Experts of a small language model: a softmax router, 762M tokens.
Below are experts of layer 2 (counted from 0) of a mixture-of-experts language model. Rows are named router (the router's row for the expert), gate (a neuron's input weights, with its number), up (a neuron's input weights, with its number) and show model dimensions 0-191. Each number is 50 + 12 x the weight over its row's rms, rounded and kept within 0 to 99.
Before each expert's rows: a language model's description of what the expert responds to. This comes from a sample of Wikipedia text that the model never trained on.

# expert 36
What it handles: Words in descriptions of buildings and places, such as located, built, designed, brick, roof, arch-itraves, plus paragraph newlines.
router:49 62 29 59 75 54 17 46 19 45 44 46 37 51 47 49 45 61 54 36 42 39 60 36 51 50 50 39 54 33 32 38 61 63 61 47 57 62 40 35 47 51 78 38 28 56 52 50 32 41 52 59 23 48 65 43 32 27 58 59 45 75 39 43 45 53 35 49 47 44 44 51 50 50 66 68 58 58 53 57 34 52 58 57 27 59 51 55 52 45 66 48 55 38 54 66 36 35 61 55 55 70 36 52 49 45 41 43 61 46 56 55 36 34 48 32 33 78 62 26 49 40 36 65 40 28 33 40 55 37 53 60 47 53 51 36 54 34 52 43 59 38 39 50 48 43 59 37 40 50 35 42 64 37 58 65 60 64 46 55 42 71 59 59 50 40 71 28 32 52 58 52 50 36 53 57 39 53 53 62 35 65 37 50 38 74 28 37 55 46 39 28
gate1:50 22 45 40 50 52 24 53 64 56 78 31 49 39 38 56 45 38 67 50 47 55 79 51 42 61 49 70 48 52 50 52 40 45 33 66 46 76 36 35 41 41 33 38 58 44 70 59 49 36 41 52 54 32 47 37 36 54 39 45 44 48 59 51 35 56 59 50 44 58 51 58 61 43 35 51 51 29 60 54 58 54 32 75 65 47 36 43 50 36 36 50 35 25 41 51 79 68 29 75 43 43 30 59 76 31 42 41 41 43 34 28 56 52 50 50 39 40 53 59 51 57 69 43 46 57 62 40 58 49 40 47 44 57 62 60 67 71 51 52 45 47 37 44 55 48 48 51 60 63 39 42 42 74 54 64 49 42 27 80 71 64 35 46 35 60 49 55 52 66 54 50 44 47 37 44 49 57 44 48 50 45 60 48 46 35 57 36 22 65 62 59
up1:43 28 81 57 52 52 71 51 51 55 45 67 51 44 48 47 47 32 57 43 45 48 42 63 60 56 43 63 66 45 45 42 46 55 65 41 43 56 48 54 52 60 37 30 46 41 46 56 50 62 57 62 30 58 56 25 42 66 41 52 20 56 65 52 37 41 66 34 69 57 38 62 29 38 47 49 61 35 39 57 43 54 59 44 45 84 42 51 50 59 55 43 44 38 34 55 65 44 56 54 52 64 43 61 40 62 42 43 72 77 49 44 59 80 29 69 37 40 48 52 75 36 30 55 35 42 59 23 50 47 62 64 53 49 53 51 36 27 46 67 46 48 39 49 32 49 60 58 67 41 39 46 69 48 68 63 66 50 49 52 51 56 54 64 45 39 53 63 33 30 37 28 67 53 48 52 25 31 57 53 40 60 67 29 60 56 53 35 53 57 45 59
gate2:52 38 57 49 48 31 56 29 38 46 61 61 47 31 20 49 55 66 60 59 53 50 36 55 42 62 47 57 56 59 70 45 47 54 49 36 41 49 53 24 35 50 61 51 45 57 38 53 25 48 44 26 30 72 47 31 31 66 46 34 47 62 32 36 64 18 61 40 33 30 61 21 55 55 39 46 47 54 56 33 60 76 40 43 55 58 53 52 32 51 46 34 66 69 57 46 50 46 32 22 41 63 59 54 49 46 47 47 33 47 59 32 38 66 51 73 58 46 42 37 50 56 44 27 56 43 39 38 38 52 45 47 52 39 23 51 46 46 39 47 47 53 40 49 37 38 55 65 55 29 56 66 41 66 52 52 37 34 67 49 45 66 55 59 46 33 43 50 23 62 44 60 51 59 47 39 55 47 71 46 44 47 48 43 46 65 56 46 55 26 61 67
up2:45 49 51 61 57 41 39 43 33 41 47 46 51 39 53 38 52 46 37 23 52 49 58 40 62 61 13 55 49 69 48 61 35 56 47 48 48 42 63 45 25 42 42 51 49 66 26 39 42 65 38 44 50 68 36 31 27 48 62 26 54 67 50 39 49 35 60 40 71 53 76 57 54 51 43 46 31 53 58 54 58 34 68 51 37 51 59 51 47 35 34 19 62 56 70 48 66 45 38 42 42 77 69 57 61 43 67 54 49 31 60 44 70 35 55 65 61 55 60 31 37 43 47 57 50 72 29 30 64 49 60 61 67 44 60 62 39 21 47 38 53 45 38 59 36 40 46 39 51 72 36 71 62 48 47 73 57 32 43 56 44 48 57 55 70 47 56 35 45 48 55 48 54 45 54 39 50 45 47 42 34 50 44 38 43 45 55 38 57 36 54 51
gate3:34 53 52 53 44 48 59 57 64 40 47 49 36 76 67 64 80 50 65 48 38 32 55 35 48 46 35 28 56 59 35 54 50 59 46 59 39 51 60 28 63 43 66 42 38 40 49 57 62 62 50 38 27 34 42 40 52 64 55 58 44 67 45 71 46 60 41 38 40 41 39 46 50 49 67 40 58 49 63 51 41 31 52 53 54 61 56 56 31 36 47 49 52 51 51 71 70 55 49 44 42 60 55 45 34 53 59 44 51 43 47 44 73 66 35 37 50 56 65 39 38 58 46 40 49 17 52 49 39 33 63 23 72 67 52 60 72 66 34 45 63 56 39 45 60 51 48 67 43 58 58 49 40 63 61 55 41 60 38 81 56 71 46 60 56 40 45 53 76 61 37 32 52 41 63 33 52 37 59 48 36 39 59 74 73 35 47 20 45 48 44 53
up3:53 49 61 58 47 58 47 44 42 49 55 47 50 50 37 47 60 51 35 54 30 44 38 43 54 30 45 34 30 52 23 69 66 55 38 74 60 38 42 47 47 42 50 55 59 35 30 54 51 46 61 35 40 39 58 51 59 53 22 68 50 65 63 34 35 33 66 37 60 36 43 51 44 44 65 34 55 52 59 55 46 57 71 47 60 60 42 52 50 55 63 67 50 53 52 70 53 54 37 70 52 38 42 67 43 47 65 72 37 37 41 51 65 41 55 46 59 43 82 39 48 47 75 30 65 51 38 53 36 34 52 44 51 57 36 46 44 56 54 39 73 45 46 40 61 68 57 49 53 43 63 31 17 47 53 60 33 46 29 63 30 72 47 61 42 62 46 60 54 60 44 40 40 38 58 57 67 61 65 49 45 41 52 63 55 71 27 17 30 51 45 34
gate4:57 26 51 54 49 24 49 45 44 40 62 73 67 65 50 45 35 55 45 57 47 43 47 51 37 50 53 36 48 63 36 21 52 49 48 57 59 44 48 67 49 37 53 48 47 49 55 82 57 44 26 67 31 60 61 52 67 47 74 42 51 40 51 40 58 49 46 53 43 41 57 60 45 40 58 57 53 53 40 68 42 73 72 39 48 50 70 42 62 27 51 68 55 61 56 70 39 42 61 33 38 47 72 62 31 67 50 51 53 37 61 47 48 35 49 40 44 33 36 52 51 52 46 57 33 54 38 73 31 45 58 41 26 48 63 57 51 56 57 53 56 52 30 37 83 41 67 49 43 39 53 60 27 37 42 42 38 77 46 44 44 36 49 49 56 51 43 26 63 14 59 31 61 37 56 50 62 33 47 59 54 40 45 59 42 47 55 45 44 68 49 67
up4:53 77 43 51 50 72 33 71 40 40 30 39 45 49 48 54 64 66 81 48 52 41 61 43 31 41 57 60 59 46 56 73 58 52 38 43 50 37 56 37 50 55 50 41 44 55 59 65 66 53 56 30 45 55 24 37 49 55 71 33 37 58 12 44 45 47 54 36 53 60 49 51 55 21 55 37 38 62 46 28 54 69 62 66 45 51 66 60 34 55 38 41 55 40 42 40 44 45 30 50 51 56 25 44 36 58 75 45 62 59 53 48 33 64 43 41 50 51 50 45 53 30 36 33 54 49 16 37 50 40 40 51 35 46 45 30 50 62 38 41 47 44 43 47 62 67 77 54 47 43 51 38 40 53 51 75 76 61 50 51 65 54 65 60 62 39 53 59 43 60 54 49 60 59 34 47 52 65 53 64 46 71 51 37 61 47 61 42 49 44 65 53
gate5:56 43 65 45 73 53 54 43 35 45 52 50 28 28 34 58 49 55 53 30 41 42 46 51 39 67 39 50 69 62 52 60 47 46 52 50 51 49 51 38 63 50 70 43 53 52 47 57 33 51 76 61 34 51 66 52 32 61 50 41 38 50 54 32 48 34 41 49 27 39 51 49 37 54 56 70 20 48 43 46 52 51 64 90 41 58 35 34 21 58 54 58 52 61 60 58 49 39 69 50 52 46 29 62 36 30 48 75 54 51 45 36 61 60 30 47 31 75 33 47 53 35 77 47 59 51 54 52 46 46 51 31 33 50 54 50 43 46 41 46 35 50 33 42 69 57 58 58 36 39 44 40 52 77 60 66 56 59 45 47 42 51 58 55 57 53 50 50 65 44 57 35 43 51 43 62 48 44 51 58 77 40 67 33 24 66 44 39 41 42 21 54
up5:48 47 60 51 51 56 43 66 57 32 66 57 39 51 74 45 40 51 51 72 36 49 60 40 30 58 25 48 52 51 50 41 59 17 57 43 29 26 46 49 62 57 59 38 54 63 59 28 69 63 55 60 50 55 37 43 33 53 37 43 47 57 54 62 49 64 35 50 46 42 52 55 50 63 64 60 18 40 28 31 47 47 33 44 38 58 51 41 67 47 52 43 37 46 62 46 40 64 51 49 49 73 33 50 73 45 32 31 40 52 47 43 65 57 51 50 48 43 60 57 35 46 31 34 24 37 47 46 53 46 81 33 33 47 37 34 49 40 34 61 51 53 50 49 36 26 45 50 61 79 66 43 65 61 40 69 50 56 33 55 49 72 36 52 52 47 50 30 40 37 40 58 57 45 44 29 50 25 52 46 56 60 51 36 55 60 58 42 61 46 52 33
gate6:31 44 56 31 44 45 54 31 43 45 54 60 55 63 59 38 58 33 67 51 45 55 46 29 56 57 20 43 22 48 57 31 49 24 28 49 52 34 59 48 30 40 40 47 63 42 47 52 42 47 36 66 50 46 71 40 54 34 60 45 52 45 56 66 41 51 53 33 78 47 50 23 48 43 38 56 36 59 45 67 49 56 29 38 57 46 51 46 52 51 63 62 44 69 70 42 35 40 46 50 41 30 74 44 37 49 44 46 53 50 44 46 48 44 42 59 50 29 59 50 46 41 43 78 52 25 47 73 57 48 38 72 77 63 47 56 63 50 43 51 42 41 51 66 59 46 39 49 63 48 45 44 64 33 58 57 68 50 58 29 34 47 44 66 51 45 53 30 75 67 53 62 45 67 62 50 37 61 33 32 52 50 38 69 54 46 53 42 69 64 69 50
up6:46 21 41 47 59 45 59 47 44 39 43 55 53 47 38 51 52 57 59 50 54 50 34 47 46 60 54 73 56 29 55 40 44 39 36 61 48 43 31 51 38 42 49 42 51 44 46 52 40 39 40 64 67 53 54 72 32 35 60 41 38 48 34 51 49 48 33 50 42 60 24 51 43 52 31 33 65 49 62 52 29 58 50 33 65 46 61 39 65 63 53 58 38 36 46 56 32 21 48 55 22 41 65 55 36 52 71 55 41 53 26 21 51 44 48 55 54 35 41 66 46 30 56 47 55 35 54 25 43 61 37 52 58 66 44 57 39 16 36 46 58 54 49 54 61 55 61 60 75 53 46 64 39 48 66 55 73 56 67 45 53 38 48 50 57 43 70 44 68 35 42 62 56 59 72 59 45 65 30 52 28 41 48 76 58 65 58 41 58 59 71 36
gate7:60 28 49 47 54 38 37 57 30 41 38 58 33 45 53 43 57 69 57 40 77 40 64 54 53 62 47 54 43 52 39 42 59 31 69 42 55 48 53 28 52 53 61 50 40 76 39 68 46 52 40 41 38 67 53 49 42 52 60 71 53 45 71 22 57 40 39 41 67 29 55 55 40 57 52 75 81 59 63 44 46 63 37 56 67 42 61 32 37 47 48 49 74 65 41 70 53 31 40 40 52 52 46 48 48 54 46 45 53 64 39 64 43 67 56 66 44 54 34 41 60 43 51 50 59 55 24 34 51 44 49 64 56 46 33 31 55 47 55 45 42 41 51 42 39 35 60 56 63 60 21 34 29 46 55 43 37 82 41 38 71 54 66 63 56 68 42 60 43 34 56 41 45 59 53 61 54 73 56 53 61 54 55 61 24 51 63 48 34 55 53 49
up7:37 69 53 41 46 59 62 24 47 62 30 49 33 44 46 50 54 46 40 36 61 76 44 38 39 65 68 60 42 56 47 55 51 49 46 62 47 43 52 61 52 52 68 64 69 34 43 53 37 21 63 71 25 53 33 39 49 52 54 35 35 32 40 35 53 41 70 48 46 72 60 48 53 52 45 51 41 33 33 45 53 38 48 84 32 47 47 69 55 47 75 50 48 53 52 36 49 20 46 54 41 43 42 59 33 34 53 59 31 56 52 59 62 44 49 46 48 46 59 34 48 54 40 64 50 54 58 60 60 51 58 58 56 41 71 73 49 32 49 37 30 48 31 45 66 55 50 45 38 68 43 36 59 48 34 65 42 47 16 44 52 42 45 50 73 58 63 54 52 58 55 47 42 50 43 44 59 36 60 55 50 62 29 40 60 24 29 44 64 31 54 57
gate8:53 50 54 71 64 38 58 43 64 56 57 63 55 63 65 44 50 39 53 46 44 64 48 39 46 39 26 44 46 44 42 55 44 50 38 41 51 53 51 86 51 56 36 35 46 35 26 50 55 52 35 52 61 40 67 38 34 58 32 61 66 67 29 58 48 38 53 56 70 44 47 41 48 53 43 46 21 44 47 39 45 54 54 58 44 26 49 41 57 48 59 29 55 60 51 48 64 48 40 34 56 51 54 41 35 43 36 75 58 46 43 58 72 37 43 53 69 59 55 40 39 46 52 36 55 57 55 68 50 57 49 37 57 49 38 47 52 30 41 51 43 65 60 52 51 48 70 57 45 32 35 56 60 63 41 66 52 38 68 75 59 36 67 43 46 52 76 27 19 17 42 47 38 63 57 51 31 73 57 46 50 50 48 25 65 66 59 64 29 34 53 58
up8:37 43 36 44 37 47 47 39 58 34 65 44 44 51 32 65 51 65 56 43 70 44 43 61 44 71 31 62 70 54 68 38 59 34 58 57 29 32 47 49 53 47 25 33 26 38 46 43 38 63 42 63 54 59 43 49 56 20 60 58 61 38 46 57 28 63 52 68 49 55 51 53 66 50 30 38 56 55 52 38 42 50 44 52 54 65 50 77 60 49 50 49 37 42 50 62 24 37 59 42 60 57 47 39 52 75 54 41 61 67 49 34 24 71 62 68 59 45 41 59 53 70 54 62 53 66 46 60 36 43 40 37 44 39 63 51 32 64 62 32 60 51 52 58 53 76 35 50 55 54 42 62 62 55 51 51 70 63 23 59 64 59 30 62 64 40 36 49 47 64 48 75 39 54 37 48 56 56 64 48 34 59 38 51 63 55 46 70 56 46 61 63
gate9:38 56 68 62 50 46 58 48 52 56 41 50 60 34 37 32 56 42 64 44 43 43 37 31 37 49 35 66 45 51 46 22 36 58 37 54 59 46 35 56 58 54 60 68 67 68 48 32 41 39 52 45 38 52 45 46 38 66 55 56 46 49 33 54 65 51 48 43 37 54 61 61 36 46 65 55 55 58 67 62 37 65 27 45 43 53 42 72 51 54 44 38 41 62 70 35 70 53 53 59 50 55 37 65 50 45 57 41 47 77 46 48 40 43 34 46 30 63 40 57 54 43 53 63 76 38 53 53 51 67 46 44 56 41 56 36 50 53 36 65 46 53 42 67 61 29 71 83 43 38 44 66 64 51 31 49 57 50 47 45 36 71 42 38 48 55 51 31 61 34 42 50 39 41 60 53 60 87 67 55 45 58 59 39 27 25 82 50 49 69 68 61
up9:30 52 37 72 48 63 49 67 54 64 58 52 45 66 49 46 45 64 51 43 49 22 36 64 42 64 46 50 59 66 72 47 54 65 31 39 60 53 44 64 60 42 34 29 43 53 63 44 50 43 53 31 34 62 36 46 43 54 60 41 47 45 43 47 45 42 70 50 49 47 46 34 25 42 30 48 44 44 19 73 62 44 45 60 45 28 57 48 52 37 50 73 49 70 58 54 53 59 34 37 38 52 59 35 56 68 30 45 49 45 38 60 40 28 58 63 31 58 48 68 34 37 61 55 48 25 46 26 36 46 58 56 62 47 26 78 41 39 34 61 58 52 66 58 37 50 61 31 47 62 45 37 50 46 63 53 62 45 55 30 57 52 31 47 35 27 44 47 44 34 65 57 47 29 57 69 26 57 57 54 53 44 56 51 36 49 56 51 31 46 60 45
gate10:65 57 56 48 45 44 34 45 57 70 40 44 67 43 65 46 50 51 34 43 67 65 56 41 39 45 54 54 37 54 36 63 61 52 35 34 42 39 55 36 46 55 54 47 60 52 50 56 56 39 76 30 49 58 76 66 49 33 33 41 60 74 23 60 80 54 60 45 54 56 67 40 45 70 43 56 47 46 43 70 58 44 37 57 44 49 27 69 43 42 63 53 38 53 47 58 73 61 77 42 66 63 58 33 57 45 58 50 39 55 64 69 55 51 37 28 54 64 36 51 71 61 45 52 39 67 70 46 50 27 48 55 47 47 37 50 37 68 51 47 49 55 44 52 61 36 34 40 36 41 62 51 47 49 43 42 33 70 50 54 47 55 53 50 23 62 66 63 71 43 72 51 42 41 40 18 44 57 72 35 30 46 59 56 58 59 36 67 45 53 49 42
up10:52 48 25 34 56 59 40 44 55 40 65 45 66 53 60 52 73 45 45 44 59 65 72 38 28 56 56 48 39 60 69 56 49 68 22 52 38 50 51 46 27 44 55 55 54 30 60 40 48 34 60 21 35 55 49 56 40 65 48 45 50 54 40 45 44 54 69 56 24 70 48 57 59 36 52 65 56 53 30 60 68 43 35 74 57 28 42 52 66 51 52 61 44 47 42 71 68 52 45 65 64 52 30 52 52 54 55 31 60 50 62 46 56 27 52 70 32 56 54 65 66 61 51 71 64 24 55 45 67 44 45 44 42 40 49 50 54 58 56 53 48 38 41 50 47 47 73 53 67 35 60 48 46 58 40 25 43 59 46 55 46 59 48 57 54 72 56 51 42 31 57 54 40 40 41 67 49 38 54 37 55 44 71 46 55 12 58 71 59 42 38 49
gate11:67 50 63 63 46 33 36 49 50 44 44 62 42 43 41 61 72 54 34 29 60 34 59 52 40 31 38 67 55 34 35 64 62 49 60 34 54 56 52 65 35 59 54 48 39 43 71 61 46 42 62 47 62 47 47 45 51 66 61 55 64 63 49 53 43 25 43 53 29 29 44 71 45 40 56 55 79 36 39 52 45 65 52 32 71 62 43 23 38 41 52 56 41 53 46 57 59 41 77 55 42 48 65 73 49 64 19 61 46 28 56 41 62 38 51 56 50 58 31 30 76 31 59 55 46 57 53 38 60 57 45 54 33 53 41 44 38 64 46 61 48 43 52 53 44 57 39 43 54 44 45 44 67 60 71 55 53 45 78 50 48 56 40 30 35 53 55 58 40 64 33 55 55 58 67 63 26 57 80 63 50 58 45 45 35 65 50 47 68 57 49 50
up11:32 51 38 44 46 51 68 48 45 58 59 48 47 84 41 34 22 56 64 90 44 58 50 58 56 87 76 49 51 47 56 56 23 38 45 63 36 50 51 33 60 50 40 36 54 68 40 48 56 59 53 56 47 44 47 62 41 67 43 48 33 54 44 61 66 71 60 65 63 69 49 40 36 52 59 48 50 59 62 49 33 49 61 40 41 37 46 54 60 59 31 44 32 57 48 56 51 62 30 37 58 52 64 56 68 44 66 51 53 45 36 47 62 63 38 47 40 37 54 75 50 66 26 44 38 42 41 57 38 58 43 46 64 58 43 62 61 29 44 55 66 70 57 38 58 27 63 48 61 56 48 66 50 38 40 51 41 55 44 52 54 45 38 45 31 49 26 46 57 47 44 64 31 60 40 39 46 54 34 38 50 69 54 56 61 43 34 61 29 30 46 44
gate12:34 42 40 55 48 49 49 43 31 43 59 62 31 61 54 56 52 55 41 53 56 64 52 42 54 63 46 52 59 70 30 76 33 41 45 56 48 56 50 47 76 33 42 24 46 47 34 51 36 46 58 42 59 43 66 63 53 44 53 44 60 40 54 23 71 75 72 57 48 50 60 49 55 31 26 34 49 26 36 37 78 48 63 63 40 68 40 57 55 33 50 49 39 57 59 20 61 48 45 63 56 56 60 39 60 58 39 52 68 49 45 55 25 77 46 61 64 40 63 58 71 63 56 51 35 74 57 52 59 55 42 39 52 62 46 53 46 62 61 29 67 75 39 55 41 45 52 45 54 64 53 44 46 49 65 70 47 42 48 55 59 46 68 51 52 60 61 35 50 31 55 44 46 60 41 62 67 45 53 19 46 50 45 42 52 49 34 50 37 69 36 32
up12:62 45 42 51 54 49 35 72 49 59 48 68 79 50 47 62 41 46 34 46 40 49 51 38 34 64 54 48 41 25 41 49 49 57 69 64 90 62 52 60 34 58 44 57 52 49 62 25 49 51 30 65 59 42 62 56 52 72 44 58 40 39 34 52 55 55 63 48 30 60 53 50 40 63 59 61 35 54 64 70 61 42 54 27 44 28 37 77 41 52 53 56 51 45 33 71 48 48 60 45 52 30 50 56 40 55 50 43 50 37 66 39 47 41 52 39 44 48 46 44 59 41 51 48 30 49 74 59 46 63 49 44 41 34 67 39 44 41 54 53 53 55 52 51 35 58 30 51 47 55 90 62 38 59 38 48 58 45 56 63 47 58 59 60 43 62 55 30 60 51 28 52 40 25 56 44 36 40 71 34 59 52 69 56 41 50 74 25 31 54 33 42
gate13:62 50 52 55 43 52 36 47 72 57 39 51 45 11 63 57 41 51 54 55 55 67 36 51 40 30 35 38 52 55 60 53 33 58 45 49 51 57 59 58 68 59 61 57 72 37 62 50 47 51 47 61 30 50 39 64 34 47 58 45 56 57 43 50 75 55 38 58 47 39 55 41 53 46 48 47 16 45 41 21 52 57 44 33 35 61 38 58 45 61 56 41 38 81 57 45 41 56 45 45 54 41 32 40 35 73 39 55 67 57 63 23 63 62 43 68 35 68 59 25 71 56 49 64 37 45 68 45 48 59 34 41 34 57 53 60 58 50 58 60 28 52 65 57 53 45 42 39 47 71 34 46 56 65 35 65 51 42 54 43 64 58 60 69 50 42 63 64 37 55 50 38 38 60 56 53 48 44 59 68 60 50 43 24 65 43 39 64 44 66 68 30
up13:51 59 38 58 55 40 37 68 56 58 52 51 33 52 46 48 56 40 48 42 49 48 74 48 57 36 47 33 56 69 57 61 56 49 65 30 64 63 66 52 50 60 25 38 27 61 60 34 39 63 43 35 62 46 56 65 54 42 56 65 62 31 55 51 47 33 46 40 35 54 39 34 40 44 50 66 48 36 44 69 61 50 44 55 60 69 49 36 55 33 29 47 53 39 63 61 59 35 47 41 48 36 61 44 60 76 58 63 48 55 34 65 42 54 50 55 51 20 23 53 53 37 60 51 68 63 41 54 76 49 44 46 58 43 61 36 45 73 52 45 45 70 63 48 45 64 48 26 59 48 40 54 45 59 50 47 51 52 50 58 45 37 77 37 35 51 46 56 74 72 33 75 33 52 69 44 46 39 42 28 53 50 58 46 45 63 31 56 38 33 80 59
gate14:40 63 72 65 54 32 65 32 42 57 62 73 68 34 79 42 60 47 40 50 38 55 55 41 42 56 55 68 30 54 45 61 46 59 38 49 38 61 60 57 38 37 47 75 16 54 62 44 51 49 45 45 61 30 64 47 77 44 53 46 55 60 45 60 55 41 69 44 70 46 57 67 70 61 60 61 56 45 42 52 64 36 50 53 63 14 46 27 51 49 49 51 49 68 36 56 57 60 41 59 51 49 31 64 68 40 41 56 50 45 43 77 37 47 64 53 47 18 54 56 38 59 52 55 52 62 70 42 67 49 33 30 55 52 52 45 42 45 62 31 37 33 60 55 54 54 53 45 77 42 50 57 43 63 61 55 61 46 56 58 62 43 66 27 58 54 46 42 54 23 31 65 42 41 51 42 39 54 48 40 38 58 57 54 54 43 47 42 68 38 52 59
up14:71 54 43 67 45 47 52 56 28 41 31 49 30 54 54 51 55 47 39 39 37 49 56 68 45 28 53 52 53 60 38 22 55 77 43 61 57 52 55 51 45 45 39 49 76 48 35 57 39 25 51 58 45 54 47 40 49 38 41 64 54 47 13 67 59 53 70 56 42 59 50 50 47 38 49 46 68 54 55 52 58 52 50 45 61 62 45 44 58 31 54 42 55 55 55 46 49 29 62 51 87 20 73 50 45 46 78 49 67 68 74 59 50 40 41 56 45 45 56 44 41 51 41 61 68 49 69 44 46 31 23 43 45 61 53 51 70 37 58 44 52 55 58 59 56 44 59 54 61 33 55 59 32 39 36 38 64 58 62 61 70 50 49 63 67 63 34 68 57 42 51 49 46 61 46 56 45 56 38 31 40 32 61 58 52 56 32 59 55 29 41 71
gate15:43 64 52 21 42 44 66 57 42 52 44 47 29 44 56 63 49 55 53 44 53 67 67 75 25 47 53 43 38 42 58 70 42 51 35 66 34 45 51 44 47 51 74 69 73 48 42 62 63 42 59 39 34 42 23 53 42 49 45 46 48 58 36 58 44 45 49 56 54 23 44 58 56 47 50 67 55 47 33 32 49 52 51 64 48 41 53 50 48 54 47 40 50 42 51 30 62 26 36 56 59 62 27 73 48 28 38 53 46 47 61 27 29 35 52 69 54 59 51 42 66 43 35 47 42 40 39 64 52 56 81 68 44 61 61 46 61 43 46 62 40 50 43 39 49 21 54 61 61 44 45 41 53 59 38 71 28 20 44 45 34 49 52 49 75 53 47 52 52 34 46 65 67 38 54 43 49 49 37 32 34 44 72 46 35 57 41 66 54 42 34 54
up15:47 41 46 24 38 39 60 45 67 64 47 48 54 29 66 53 44 39 44 43 38 55 32 63 70 50 37 35 49 56 64 45 37 44 49 52 47 63 32 45 56 43 36 55 59 64 59 42 50 32 65 25 45 51 45 59 51 45 25 25 54 30 42 50 41 47 59 68 52 44 31 45 42 56 50 64 33 46 33 44 54 61 59 59 39 34 49 66 62 53 60 38 55 55 67 40 71 55 47 70 53 48 35 29 56 29 44 69 41 62 45 41 48 47 71 53 40 46 38 43 62 33 59 45 63 56 51 54 30 36 66 49 36 45 43 37 58 48 52 34 47 34 50 45 64 56 64 41 22 38 65 53 57 43 42 69 39 64 41 34 29 45 67 64 64 43 52 58 65 20 38 79 74 36 58 30 49 41 46 61 52 55 60 50 48 47 44 45 33 57 28 42
gate16:22 39 85 32 59 48 48 70 56 44 36 40 52 63 36 44 56 49 24 41 68 64 43 51 41 52 37 56 51 54 63 47 47 44 41 46 45 41 49 76 64 69 40 58 52 44 76 52 49 46 62 37 56 31 40 58 45 32 49 60 50 48 63 57 61 55 42 23 09 42 52 57 61 54 63 59 45 41 32 34 57 54 77 49 36 39 57 32 48 39 37 44 50 51 59 54 31 35 17 64 36 42 49 59 63 52 39 44 59 37 48 43 47 47 51 71 72 55 35 34 45 49 43 68 29 63 63 36 62 56 43 54 44 46 55 76 48 50 43 58 53 70 53 31 47 50 37 37 49 53 54 54 62 51 43 54 52 42 51 63 39 40 53 46 64 43 67 61 33 24 43 46 65 56 50 64 50 69 48 40 50 45 47 43 41 39 63 62 61 58 49 28
up16:67 61 60 66 59 25 43 48 53 37 76 65 51 43 55 53 45 50 64 50 61 46 67 47 49 50 30 30 63 54 61 58 71 44 48 46 47 43 61 24 49 35 58 54 44 62 55 55 52 24 65 52 35 64 38 51 52 43 52 37 57 72 40 43 32 46 58 59 40 52 39 54 58 43 60 47 59 40 44 43 36 43 41 65 63 56 58 44 37 56 35 67 39 26 46 50 52 52 36 27 48 60 52 49 63 55 50 63 39 46 55 31 45 50 29 57 39 39 59 53 26 31 48 49 53 30 35 35 57 37 52 49 33 55 06 56 51 47 41 53 63 40 67 66 49 53 51 45 43 57 36 55 55 74 61 75 52 28 50 60 55 62 46 59 61 36 53 48 64 47 42 60 50 37 58 84 77 56 45 40 61 65 61 33 54 40 30 60 68 44 41 43
gate17:66 33 66 61 41 50 54 52 61 37 45 70 70 60 55 52 49 54 67 50 34 54 45 53 59 27 70 58 54 59 64 43 46 44 29 48 57 33 29 53 42 50 62 56 28 37 66 54 50 77 46 42 46 33 50 69 56 61 50 37 60 47 58 59 56 63 35 35 36 29 38 61 49 59 63 31 45 37 46 51 58 44 65 48 52 51 40 40 55 44 39 50 48 53 41 52 61 71 48 41 52 60 28 61 39 57 54 52 62 65 46 49 74 54 40 45 33 60 40 30 40 62 51 77 40 45 46 36 24 63 66 32 37 48 64 55 53 63 55 57 77 63 52 58 54 46 63 49 51 51 56 42 29 43 40 46 53 41 42 57 44 32 50 34 43 63 66 34 68 64 14 46 49 51 68 57 43 54 70 52 77 37 54 71 45 81 53 34 52 62 50 50
up17:40 55 60 83 73 53 36 62 72 36 46 57 40 25 74 36 42 46 58 53 59 66 48 33 40 53 63 69 49 59 57 60 67 53 37 48 45 54 58 50 59 49 32 48 71 58 52 51 42 39 59 41 69 57 51 69 38 30 75 72 42 50 53 75 47 54 45 53 63 54 57 47 49 47 42 62 51 54 37 22 47 53 47 42 79 66 52 55 51 54 50 38 52 47 66 37 39 59 51 39 46 21 52 35 58 44 50 56 37 40 39 72 59 53 47 38 48 48 46 44 60 24 33 40 70 65 53 49 48 58 46 52 62 41 29 47 46 68 24 47 31 55 22 56 62 42 47 56 72 43 51 56 52 69 64 55 47 56 48 46 65 56 48 51 34 45 58 66 34 81 51 60 52 45 37 50 63 69 43 47 35 57 47 47 44 47 50 30 51 73 60 53
gate18:50 59 38 50 61 52 62 27 62 79 36 56 67 58 53 49 36 58 43 43 35 31 47 37 56 11 55 54 42 46 64 50 57 56 51 67 54 63 61 50 57 35 29 68 56 43 60 69 32 52 32 61 41 62 66 62 48 76 46 60 38 26 32 41 41 38 52 21 42 68 65 70 52 55 45 40 42 35 52 41 54 69 53 45 48 64 50 48 42 50 50 47 66 55 59 59 45 34 66 64 36 44 53 44 34 53 48 53 37 43 58 66 45 47 56 39 63 35 57 32 51 38 58 45 35 45 65 39 51 44 49 54 52 46 33 47 56 45 44 27 59 19 43 35 55 67 64 52 28 59 59 45 30 64 36 32 51 49 40 44 42 53 57 54 37 63 39 46 63 72 64 59 54 45 57 39 75 64 67 59 55 59 52 54 27 68 33 64 46 60 56 50
up18:51 44 44 53 47 51 77 61 59 48 50 60 42 62 33 34 42 66 55 48 71 51 32 44 64 39 76 41 51 47 69 51 46 42 62 32 54 42 54 47 32 40 64 64 35 46 51 58 45 60 62 61 50 43 41 50 43 64 27 39 72 48 50 48 43 53 34 44 59 43 45 60 56 72 62 30 50 38 49 34 50 66 48 57 53 44 65 46 65 59 50 56 59 30 58 53 39 68 50 45 32 52 49 63 55 69 39 46 53 24 66 66 66 60 55 57 38 34 72 47 58 55 50 45 40 52 83 31 37 66 63 65 43 69 46 52 35 45 34 60 68 58 55 44 37 58 39 48 44 67 31 49 38 46 31 59 46 71 59 47 26 80 62 45 51 36 32 40 50 59 48 47 48 47 71 44 54 67 36 35 60 36 58 44 50 82 31 42 50 43 54 34